Below are experts of layer 7 (counted from 0) of a mixture-of-experts language model. Rows are named router (the router's row for the expert), gate (a neuron's input weights, with its number), up (a neuron's input weights, with its number), down (a neuron's output weights, with its number) and show model dimensions 448-511. Each number is 50 + 15 x the weight over its row's rms, rounded and kept within 0 to 99.
Before each expert's rows: a language model's description of what the expert responds to; "mostly gets" lists some tokens that are sent to it at least half of the time. This comes from a sample of Wikipedia text that the model never trained on.

# expert 5
It responds to: Nouns and quantity words after the or a, census terms, and digits of years and figures, such as age, makeup, half, 1743.
mostly gets: " one", " are", " two", " it", " were", " have"
router:36 31 45 48 35 71 65 60 48 63 34 78 52 59 66 55 82 44 45 74 28 53 40 48 41 63 36 49 47 62 42 40 51 39 42 18 53 36 58 40 30 40 24 63 42 72 22 28 34 50 47 53 60 61 54 65 57 60 71 45 44 56 35 36
gate0:65 75 31 57 44 40 26 45 48 65 63 74 55 37 46 28 19 72 53 44 60 52 45 15 33 16 66 46 45 36 44 33 53 42 30 63 55 76 50 63 45 28 50 59 60 63 39 44 40 25 55 54 31 40 63 22 49 36 42 31 35 55 47 49
up0:36 51 59 51 45 63 72 64 48 56 57 56 36 43 55 53 65 60 37 96 14 35 50 33 56 57 40 76 38 56 68 59 42 59 14 73 49 55 69 55 42 51 55 49 34 40 33 79 39 63 62 44 63 67 65 42 28 59 42 36 37 53 59 63
down0:55 43 39 20 43 27 67 71 74 53 38 81 47 57 64 51 24 30 69 62 45 49 71 23 43 47 42 48 42 47 55 72 36 51 70 51 37 46 55 39 33 45 68 58 29 59 27 59 55 55 57 23 33 52 61 51 65 54 45 68 18 29 72 51
gate1:49 71 32 68 39 60 48 30 54 54 33 31 59 58 26 69 48 72 27 23 55 69 58 58 27 46 47 77 50 43 82 68 47 60 63 68 43 43 78 39 56 63 76 37 75 42 43 52 45 56 31 77 41 28 71 76 63 80 49 21 71 51 44 51
up1:58 56 55 76 28 34 64 57 49 44 37 74 81 69 26 61 43 32 53 31 56 59 51 70 41 55 55 46 54 21 89 57 43 47 60 47 18 67 60 44 31 51 41 34 72 45 65 49 38 46 46 32 47 41 49 53 54 65 40 64 76 60 50 54
down1:33 73 41 47 75 03 56 48 58 27 62 55 38 74 46 61 58 37 78 59 63 48 46 46 18 44 57 38 55 47 64 44 32 53 36 32 42 23 56 45 40 50 68 60 25 61 59 35 60 44 55 86 58 48 55 35 40 62 41 37 35 38 38 70
gate2:30 29 17 81 77 47 58 44 57 38 45 38 52 27 50 53 49 59 47 60 47 69 41 44 48 51 72 43 28 57 50 51 04 29 27 57 54 59 72 55 60 12 45 35 50 56 52 46 41 68 55 69 50 38 45 52 42 62 29 35 39 20 38 37
up2:66 39 56 24 29 50 62 58 69 42 39 39 43 51 30 55 36 49 66 29 46 50 65 49 58 48 77 45 81 52 42 53 58 70 55 55 42 59 71 56 63 54 37 51 28 57 49 67 89 37 54 58 38 66 41 49 73 34 61 24 49 43 71 49
down2:16 36 39 37 41 59 60 50 52 50 53 48 46 47 31 27 62 55 49 31 43 31 66 62 31 38 45 45 78 58 76 18 46 79 69 43 62 67 53 41 53 58 26 48 24 41 54 73 39 53 37 39 18 62 49 71 70 51 36 53 42 51 55 40

# expert 13
It responds to: Values in tables, charts and coordinates, such as decimal digits, percentages, episode, vote and chart headers, and surnames in credit lists.
mostly gets: " Apps", " Votes", " vocals", " Episode", " W", " DF"
router:56 49 63 63 44 76 31 32 46 60 35 65 53 42 43 63 57 38 64 29 58 57 76 47 72 25 61 73 37 62 57 49 44 77 60 59 57 57 42 28 51 12 64 50 46 27 72 71 80 46 48 39 52 50 62 02 47 33 60 26 40 66 30 66
gate0:54 54 63 53 54 43 28 32 37 36 26 58 43 59 29 55 32 42 49 43 41 28 44 37 39 23 55 35 24 39 57 27 36 37 69 52 47 56 36 38 32 48 47 59 51 64 59 59 42 35 49 82 30 50 46 51 63 37 66 68 50 40 34 48
up0:41 44 44 18 41 55 65 60 72 34 38 67 39 35 17 34 49 55 45 50 44 35 52 42 35 50 77 65 40 61 39 61 53 46 39 43 37 49 51 51 71 43 59 36 22 38 24 41 58 46 60 57 28 54 51 66 53 87 49 50 33 66 52 24
down0:65 62 89 41 59 44 69 40 54 65 67 65 68 51 26 39 35 58 35 29 34 38 69 39 54 62 41 26 25 60 47 47 82 57 71 69 34 52 14 43 47 45 23 36 46 60 41 56 79 33 66 50 52 50 34 59 97 41 20 66 75 57 25 40
gate1:58 56 60 60 50 47 87 53 48 42 41 46 62 40 67 46 74 32 40 41 44 64 33 50 78 63 28 45 53 55 43 32 43 58 56 49 48 56 55 46 63 25 46 15 67 58 36 38 65 53 38 43 52 39 56 65 59 32 32 50 37 40 59 50
up1:56 32 34 28 38 39 71 78 74 38 52 58 59 57 70 68 18 69 48 64 36 48 33 75 44 66 47 35 49 65 66 25 65 25 40 48 32 54 41 44 73 70 31 47 50 65 54 30 38 78 58 23 70 60 75 47 34 71 56 73 56 51 52 38
down1:60 44 52 49 62 82 75 53 61 69 73 40 41 34 56 55 41 49 48 65 56 51 44 68 64 51 53 39 53 46 68 61 38 30 77 68 48 52 61 63 68 64 77 58 71 45 69 54 52 47 34 36 62 51 31 39 46 39 45 35 63 31 54 53
gate2:35 29 52 52 50 58 67 46 43 86 39 20 84 51 15 74 47 76 34 40 33 49 30 38 41 52 25 23 44 63 33 29 57 14 31 71 59 48 60 44 31 44 35 64 28 54 50 44 52 57 45 32 42 46 42 46 42 53 57 66 32 70 49 78
up2:36 51 44 28 51 55 81 56 41 37 77 52 30 41 59 44 24 52 59 33 75 63 60 56 30 59 38 51 48 41 60 50 60 59 61 56 37 77 50 54 57 40 62 55 58 54 73 35 77 32 73 47 39 48 27 42 70 23 56 61 71 62 48 53
down2:79 56 40 48 51 61 61 22 47 67 65 56 62 60 62 40 76 54 64 56 60 61 43 42 67 60 15 56 73 62 23 54 65 63 52 43 56 33 45 70 65 38 70 59 39 56 68 40 72 53 62 83 57 50 51 66 40 43 35 57 51 45 45 53

# expert 9
It responds to: Capitalized name parts, places and institutions, often at line starts in lists and infoboxes, such as York, George, University, Connecticut, Scientific classification.
mostly gets: " York", " John", " George", " University", "ford", " Washington"
router:51 81 43 38 77 41 54 35 24 54 46 64 38 63 45 45 50 44 24 46 54 50 52 56 69 67 48 57 41 20 52 21 58 53 66 58 67 49 33 38 51 45 78 31 34 31 38 76 17 70 41 39 53 59 54 25 44 55 58 36 37 53 18 64
gate0:42 43 51 73 27 48 72 29 46 52 49 38 53 77 72 43 36 45 55 49 38 57 43 67 66 69 23 57 60 38 48 50 63 33 51 54 28 34 76 39 54 33 46 33 71 38 37 51 55 32 52 65 48 55 70 81 51 43 59 44 48 56 33 51
up0:50 46 43 58 58 28 53 43 71 41 50 34 53 35 23 19 37 39 59 57 60 76 27 19 62 68 45 47 69 49 55 70 48 31 55 44 43 63 65 39 80 45 69 56 47 74 36 50 49 44 72 59 72 64 60 51 32 56 54 62 74 54 47 52
down0:50 31 66 26 52 59 54 70 50 46 40 47 45 48 35 20 70 52 50 71 44 46 52 35 34 27 31 38 54 29 26 55 62 51 57 41 47 44 41 15 55 56 41 05 47 66 35 51 42 73 34 72 61 62 53 30 48 48 42 48 27 29 23 54
gate1:41 48 35 41 54 73 23 72 38 31 55 36 06 49 33 39 62 83 35 61 41 47 64 46 85 26 16 64 48 57 36 56 57 49 58 25 33 43 39 56 15 35 37 56 56 49 60 32 64 40 36 26 63 38 42 50 35 56 65 28 56 68 43 33
up1:85 52 63 28 55 54 58 70 75 42 76 54 50 33 53 57 71 49 59 63 32 68 56 50 44 60 56 47 28 55 63 43 65 40 25 60 49 42 27 40 59 43 35 46 70 57 69 75 45 67 00 59 57 71 48 53 72 57 53 60 82 48 77 49
down1:43 79 60 39 33 62 49 46 67 69 34 42 40 59 48 55 60 45 23 22 64 17 43 58 11 57 40 53 32 71 50 49 66 67 53 52 30 79 69 25 55 44 48 46 69 55 38 63 53 47 31 44 52 60 79 06 57 97 27 38 40 85 59 43
gate2:64 41 35 47 40 25 63 57 61 52 82 55 31 35 87 43 63 45 48 40 30 32 32 71 37 62 74 41 21 53 70 44 46 72 38 72 37 36 35 31 50 52 52 62 69 68 48 59 50 51 25 42 53 82 60 69 66 31 45 29 69 50 50 36
up2:65 36 62 41 55 43 52 50 45 66 67 56 71 56 70 58 50 69 68 53 42 71 74 47 59 99 46 55 85 34 41 24 49 28 32 43 40 59 24 33 47 55 43 33 34 48 54 43 29 69 29 29 65 69 44 44 72 60 56 27 68 77 35 45
down2:62 60 60 41 56 29 71 70 67 24 53 64 56 41 50 31 47 50 53 64 37 40 45 32 21 55 76 43 39 37 60 44 84 58 49 51 58 33 75 33 51 26 46 46 76 30 38 51 71 48 33 29 69 54 53 43 49 58 43 44 40 35 60 65

# expert 14
It responds to: Word-initial pieces and nouns in film, album and awards text, such as Acc in Accolades, Per in Performance, un, dis, film.
mostly gets: " un", " film", " dis", " acc", " gu", " album"
router:55 45 47 65 35 58 35 63 39 44 40 34 57 45 42 48 75 87 81 32 62 46 15 28 55 32 59 77 76 52 78 66 58 69 43 74 52 46 14 46 36 46 89 21 37 44 58 53 73 27 48 52 57 44 38 53 37 29 56 62 50 64 42 61
gate0:55 85 41 28 90 36 72 33 47 36 40 60 48 52 29 72 50 66 33 22 50 78 15 48 72 50 41 56 66 60 54 36 67 34 41 28 28 39 54 63 53 28 51 50 50 35 12 74 50 72 36 63 12 53 53 41 45 51 46 58 41 40 59 54
up0:72 31 28 76 56 60 55 56 55 22 44 34 36 40 39 50 52 34 49 65 62 81 65 66 14 64 47 14 56 32 56 75 72 14 44 32 60 41 55 55 63 35 36 47 23 42 58 42 56 46 43 59 50 59 12 62 71 60 42 43 59 49 32 43
down0:73 60 60 75 44 38 57 51 44 62 43 36 59 54 57 48 40 49 62 61 60 27 63 47 43 72 37 62 55 21 46 45 70 49 69 42 28 54 40 55 37 64 66 53 56 48 46 54 74 62 47 62 47 56 80 69 71 38 48 45 43 68 35 42
gate1:42 50 67 68 54 57 54 63 55 26 76 51 52 51 15 67 64 52 55 36 36 36 45 28 54 33 38 31 36 30 48 47 52 50 43 53 46 46 61 41 35 76 60 73 62 57 44 52 58 22 44 39 53 51 58 49 68 48 47 51 73 37 43 39
up1:63 52 64 44 25 47 50 63 39 69 72 75 18 53 48 43 37 48 59 63 53 43 24 27 67 86 50 82 45 17 56 51 72 38 50 41 42 56 63 51 51 41 42 42 22 71 30 64 66 65 69 32 52 37 35 54 29 47 52 58 51 65 38 97
down1:47 47 30 45 56 68 72 59 37 72 55 68 27 45 60 44 37 38 37 02 36 42 39 58 49 61 58 74 63 54 50 75 48 40 43 40 60 86 41 46 55 57 55 55 59 41 17 51 53 87 72 39 40 58 59 43 71 71 46 67 56 60 40 77
gate2:55 45 71 59 57 44 32 63 74 37 39 67 56 36 59 49 57 45 22 37 46 49 60 33 47 54 99 60 45 39 71 48 73 76 68 45 45 62 43 47 63 71 54 64 59 64 56 47 55 43 36 52 54 56 40 58 74 64 51 61 41 56 34 68
up2:53 58 33 64 41 48 49 52 49 65 62 35 41 50 59 47 49 09 63 33 41 52 59 48 25 62 20 72 56 45 70 32 56 34 47 20 75 30 52 54 47 66 71 49 31 75 58 59 69 59 43 71 49 66 63 57 55 42 45 67 57 41 48 40
down2:41 54 50 26 64 40 31 44 44 46 46 36 37 49 25 66 47 47 42 45 15 65 76 47 43 56 48 52 53 60 59 62 67 31 62 51 61 48 49 77 69 58 39 34 54 56 48 55 51 83 64 64 47 90 61 33 48 33 29 25 41 23 53 43